{
  "num_hidden_layers": 8,
  "moe_layers": [0, 1, 2, 3, 4, 5, 6, 7],
  "balance_bias": false,
  "norm_eps": 1e-06,
  "tie_word_embeddings": false,
  "optimizer": "soap_variant",
  "beta1": 0.95,
  "max_seq_len": 256
}
Below are experts of layer 3 (counted from 0) of a mixture-of-experts language model. Rows are named router (the router's row for the expert) and show model dimensions 0-127. Each number is 50 + 15 x the weight over its row's rms, rounded and kept within 0 to 99.
Before each expert's rows: "mostly gets" lists some tokens that are sent to it at least half of the time; "gets" lists some tokens that make up at least twice as much of what it gets as of all text. This comes from a sample of Wikipedia text that the model never trained on. Tokens count by the router's weight.

# expert 36
mostly gets: " Gl", " Del", " Ell", " Mary", " Raj", " Sand"
gets: "le", "ard", "ath", "ar", " Gl", " Ell"
router:54 62 73 37 36 59 17 58 70 35 64 32 81 70 39 63 51 45 49 57 31 59 78 33 53 44 57 45 45 31 73 66 71 64 66 56 69 57 52 35 61 35 75 36 44 72 62 53 67 56 27 24 46 34 60 59 68 38 39 53 36 63 60 71 52 64 61 40 62 29 34 65 52 30 55 56 70 74 44 79 47 58 66 72 78 74 33 36 42 32 72 45 56 50 51 41 34 29 35 37 35 49 67 51 49 78 62 23 48 70 52 28 57 51 68 59 72 55 46 65 65 43 39 71 64 51 62 49

# expert 32
mostly gets: "uer", " Cra", "itche", "eek", "ront", "riend"
gets: "e", "re", "el", "u", "ra", "ow"
router:64 66 44 29 45 52 44 32 60 26 74 50 52 48 56 57 43 27 48 41 36 69 59 28 64 37 29 27 43 47 69 40 69 71 63 61 66 49 34 52 67 69 38 53 47 43 67 32 62 37 51 64 55 33 86 61 65 47 62 40 29 38 58 83 20 60 68 75 69 60 67 54 40 43 26 58 65 55 43 40 28 56 75 33 43 55 32 38 41 37 33 55 59 31 31 34 56 57 61 63 37 19 64 44 53 39 67 12 40 58 46 59 59 61 47 62 56 39 20 20 41 35 44 43 62 55 64 73

# expert 11
mostly gets: " a", " one", " No", " no", " any", " another"
gets: " a", " an", " |", " No", " one", " no"
router:63 78 68 38 37 39 31 16 67 45 62 59 44 64 33 44 78 45 40 63 60 23 70 35 68 60 62 70 63 40 70 54 37 81 51 63 69 52 28 25 58 60 48 49 54 69 73 53 54 18 41 46 43 47 68 53 65 34 42 70 48 57 38 48 38 25 61 60 67 37 73 33 51 58 64 49 60 33 28 75 26 71 38 59 60 71 42 48 47 63 42 67 47 36 42 71 43 65 49 63 50 39 71 33 47 70 56 31 49 62 61 44 77 71 37 69 45 32 48 52 48 27 24 32 45 72 52 53

# expert 9
mostly gets: "shire", "ía", "ria", "istan", "mas", "ulture"
gets: "ia", "e", "ine", "ism", "a", "ie"
router:66 63 67 34 44 62 43 61 57 70 47 27 70 80 35 35 82 25 56 44 67 43 47 31 60 53 52 41 54 64 57 73 70 43 35 59 59 59 65 73 40 29 49 41 63 61 48 62 58 66 46 37 56 60 51 39 68 60 52 43 42 19 64 52 57 45 93 51 65 23 71 57 33 71 51 78 69 53 43 51 66 64 68 57 64 51 41 23 37 59 58 37 65 49 22 42 28 37 43 45 52 22 57 47 40 59 63 51 52 74 71 41 58 61 39 53 69 53 46 20 81 30 64 76 48 49 55 73

# expert 79
mostly gets: " Pakistan", " Jer", " Bh", " Sher", "yd", " fund"
gets: ",", "ath", "all", "%", ".", "ast"
router:67 69 72 58 29 64 30 45 73 29 46 34 55 78 36 59 61 37 69 71 41 46 75 20 58 37 69 50 46 27 50 68 55 55 46 59 77 63 41 54 58 41 53 47 26 71 64 58 55 40 22 38 59 26 53 41 58 47 19 49 67 71 67 47 38 42 70 62 78 44 75 63 44 35 49 49 78 63 50 72 29 67 68 67 61 58 51 58 45 48 73 68 67 42 66 73 53 55 37 44 33 33 64 35 55 54 58 36 35 75 71 58 52 73 58 73 64 65 46 56 56 30 25 51 40 60 58 57

# expert 90
mostly gets: " ±%", " degree", "°E", "}", " metres", " Clade"
gets: "}", " ", "one", "ed", " ±%", " degree"
router:61 68 67 41 26 61 30 37 72 37 61 38 65 72 25 48 68 47 55 54 23 40 67 27 48 43 66 47 50 30 49 73 58 35 39 65 78 67 50 44 51 37 56 36 43 75 75 66 55 41 31 25 51 32 67 33 73 53 28 55 60 58 64 62 42 53 66 58 77 36 77 65 46 30 70 40 76 60 33 77 38 70 65 68 76 66 46 40 44 54 71 53 71 52 61 65 42 61 36 45 34 42 57 38 49 62 64 29 41 74 72 41 61 74 58 69 66 61 35 52 50 32 46 48 57 60 68 46

# expert 76
mostly gets: "ki", "ski", "ji", "ta", "va", "ka"
gets: "i", "u", "a", "h", "p", "o"
router:66 67 48 53 24 31 35 55 56 50 54 36 68 49 25 51 28 53 32 52 24 23 25 41 48 42 65 60 48 29 71 68 68 75 41 75 60 59 73 38 44 53 69 67 34 56 59 42 34 54 30 38 48 39 62 39 81 66 43 34 25 40 68 48 51 38 67 91 60 26 48 62 47 61 53 23 58 72 59 64 45 54 64 40 67 70 35 30 43 58 73 40 77 53 32 55 33 32 49 56 58 43 56 60 47 50 57 50 48 67 76 57 71 77 51 63 78 71 41 43 72 50 43 51 64 53 64 42

# expert 73
mostly gets: " −", " +", " ±", ".:", " :", "×"
gets: ".", ":", ",", " +", " −", " ±"
router:48 32 57 57 29 86 29 38 41 79 48 51 49 50 25 53 53 46 74 72 57 39 61 50 39 27 75 45 55 32 25 70 44 53 53 47 60 54 56 85 40 41 49 43 43 68 82 43 59 49 30 54 56 67 61 42 54 59 45 40 62 44 61 37 24 27 74 64 76 33 77 41 31 35 64 66 49 46 36 65 35 67 73 53 50 51 24 43 44 49 51 30 54 62 29 62 56 60 43 54 25 31 70 26 43 62 67 36 43 69 55 66 68 70 30 53 46 43 51 20 39 31 53 23 49 73 58 46

# expert 27
mostly gets: " Ma", " Mer", " Marc", " Alex", " Re", " Sus"
gets: "x", "ann", "en", "ff", " Re", "em"
router:54 63 66 18 45 43 39 32 52 20 71 36 53 32 52 72 62 19 47 43 53 76 71 43 58 28 65 57 48 42 49 45 51 70 78 55 72 34 48 38 74 62 21 63 23 47 50 57 37 59 58 60 80 37 74 30 49 52 44 41 57 40 53 67 84 44 76 48 69 45 86 63 45 59 36 77 54 67 41 60 07 54 59 53 40 50 37 19 38 51 71 43 50 38 38 52 52 45 31 48 36 38 67 55 49 64 53 43 40 55 56 61 73 61 45 67 59 55 41 29 32 61 40 46 71 47 57 41

# expert 23
mostly gets: " later", " Pakistan", " subsequently", " bar", " Boston", " ex"
gets: " c", "9", " later", "5", "7", " ex"
router:69 75 68 38 23 58 24 46 72 40 58 47 71 70 27 43 60 37 67 56 36 51 77 29 50 36 61 57 50 31 42 62 53 45 48 60 80 76 46 41 34 40 56 32 29 69 68 64 53 47 29 37 48 28 61 34 71 43 22 52 62 63 69 55 34 49 75 58 69 34 75 55 53 34 60 35 73 58 40 71 34 72 66 61 59 53 37 53 46 45 76 59 65 44 60 70 39 61 35 35 34 32 64 31 45 58 48 35 32 83 74 57 57 75 56 76 55 59 52 58 51 40 30 45 61 61 57 57

# expert 72
mostly gets: " cy", " Cy", " dest", "agn", "im", " Arth"
gets: "am", "im", "om", "ab", "b", "ol"
router:26 67 54 44 39 28 31 12 67 35 42 56 62 42 61 66 61 31 59 59 73 57 45 59 43 36 63 47 49 54 59 47 64 30 48 40 52 75 66 84 75 33 24 41 53 68 78 60 52 57 30 51 69 28 31 40 37 55 49 52 47 16 22 57 54 53 56 53 72 66 31 61 47 58 44 57 28 71 60 68 31 43 40 69 58 49 34 39 53 62 55 42 44 27 28 58 67 28 58 62 35 53 50 22 48 64 41 07 26 47 49 64 57 47 65 74 56 47 28 58 60 34 48 40 72 58 44 44

# expert 10
mostly gets: " would", " .", "!", " will", " could", " did"
gets: " |\n", " with", " would", " has", " .", "!"
router:50 59 46 52 30 61 31 37 74 48 34 58 50 80 35 53 62 49 54 73 51 20 46 55 81 40 45 55 67 47 30 62 46 51 45 65 77 43 68 68 59 64 44 34 61 65 75 54 63 38 30 28 58 31 68 40 67 42 27 53 41 47 71 39 38 26 60 49 68 45 73 50 69 39 50 71 85 52 29 72 39 63 40 58 52 68 36 51 50 44 80 54 57 40 32 54 59 78 41 30 34 22 55 50 51 65 80 24 65 64 59 60 43 68 55 47 66 67 41 27 65 43 45 52 79 70 55 52

# expert 93
mostly gets: " had", " played", " served", " won", " began", " received"
gets: " had", " was", " won", " began", " season", " played"
router:45 70 49 37 38 70 29 30 45 52 60 56 24 42 30 37 53 54 55 60 60 50 51 28 64 37 60 42 60 67 25 55 32 35 58 72 70 37 60 46 34 36 41 58 54 59 61 54 68 67 38 32 77 48 95 35 51 25 31 57 55 56 57 58 39 35 66 29 57 61 74 74 27 39 57 32 62 44 22 50 30 52 50 52 56 54 49 49 75 55 60 71 42 56 53 55 56 63 28 14 45 38 62 54 31 37 91 40 52 58 68 68 31 74 60 46 43 46 57 73 38 60 48 63 63 71 72 70

# expert 84
mostly gets: " Indian", " New", " Chinese", " el", " California", " Slov"
gets: " New", " Indian", " California", " politician", " Czech", " ch"
router:70 80 71 47 32 64 30 57 77 43 60 45 71 69 30 43 48 36 67 54 43 66 67 36 42 35 57 54 44 23 37 68 43 53 55 55 71 68 49 36 25 44 63 32 32 68 68 71 51 46 46 28 44 21 63 44 62 45 36 48 49 70 63 61 36 45 71 46 65 34 63 57 47 43 55 45 74 69 28 70 37 70 74 75 63 62 40 51 49 63 81 56 60 48 52 65 32 64 37 40 28 31 58 34 52 58 58 34 46 73 82 79 42 76 38 68 51 66 47 38 58 45 30 47 65 71 62 63

# expert 24
mostly gets: " |\n", " During", "–", "In", "−", " In"
gets: " |\n", "–", "-", " In", "In", "|"
router:55 49 58 39 23 72 35 61 64 53 47 65 54 67 45 55 52 59 52 72 65 65 60 27 62 49 55 56 66 47 38 44 43 58 45 32 79 71 60 45 36 53 72 55 61 80 68 41 61 16 26 41 56 53 61 37 66 24 33 44 61 72 66 38 18 31 71 70 43 51 73 44 44 47 57 41 56 50 31 59 41 63 63 62 50 59 46 63 74 65 55 39 68 41 20 57 68 69 42 29 48 26 71 19 40 28 52 41 39 73 54 57 56 62 63 81 49 49 59 47 39 18 27 51 68 42 50 71

# expert 86
mostly gets: " /", " album", " men", "ual", " American", " club"
gets: " /", " album", " American", "als", "ual", " World"
router:83 54 56 41 21 53 41 44 60 47 63 40 50 35 34 41 57 25 26 62 49 60 80 40 63 47 59 47 40 49 44 79 47 49 44 70 73 30 62 67 32 63 75 31 29 67 69 66 54 40 18 26 49 39 64 39 63 38 47 76 64 62 78 27 35 55 61 39 60 52 56 55 39 49 69 65 77 58 26 67 50 47 75 64 66 67 45 32 56 47 74 51 57 52 35 42 34 63 32 44 38 42 40 40 52 57 60 55 30 74 77 38 49 79 46 66 57 59 51 52 75 30 37 42 79 67 60 49

# expert 48
mostly gets: " ;", ");", ".;"
gets: " |", ";", ":", "|", ");", "="
router:69 78 71 42 34 49 35 57 45 17 64 44 43 70 14 30 31 31 64 81 53 42 55 52 51 59 44 82 55 27 54 82 67 62 39 79 60 46 39 40 45 59 51 51 61 67 75 77 70 61 54 36 39 51 36 48 73 38 50 77 64 60 60 35 42 48 53 45 72 40 49 38 49 41 70 72 55 51 39 57 47 53 64 69 78 37 24 60 65 47 64 68 28 61 67 63 42 68 57 34 34 69 56 34 65 69 46 44 35 60 49 37 46 57 38 62 40 41 63 62 60 19 49 54 38 69 68 57

# expert 59
mostly gets: " re", " du", " Sen", " Atl", " trib", " bas"
gets: "i", " re", "in", "ri", "op", "ia"
router:71 61 71 61 19 51 15 49 55 49 61 53 75 71 34 48 68 38 72 47 28 68 56 23 34 43 76 56 46 29 61 55 65 61 36 54 78 58 47 49 55 47 42 59 42 75 76 79 59 54 21 24 52 39 63 31 54 51 33 64 57 76 59 56 32 43 62 61 77 37 60 58 44 51 57 51 59 60 63 63 43 62 69 51 61 53 41 51 65 36 83 42 72 49 54 60 21 41 62 57 50 33 40 22 30 58 59 32 35 72 49 42 46 71 38 71 46 49 46 67 43 77 35 57 57 74 63 58

# expert 41
mostly gets: "\"", "),", "\",", ",\"", "”", "\")"
gets: ",", "\"", "),", ")", "\",", " –"
router:58 61 69 65 29 86 41 64 55 44 58 44 55 60 40 58 40 52 41 48 53 22 51 65 56 40 48 28 33 40 60 84 58 48 38 60 65 69 77 43 52 54 58 26 32 62 89 56 38 30 44 48 32 34 71 37 67 38 46 36 64 47 85 23 28 37 76 41 46 30 57 59 40 51 87 45 78 42 45 63 32 59 63 62 66 37 47 54 73 57 78 65 49 56 39 53 52 62 28 20 34 50 68 54 71 72 63 44 38 63 67 58 49 70 46 57 50 65 66 54 47 28 60 46 58 57 61 54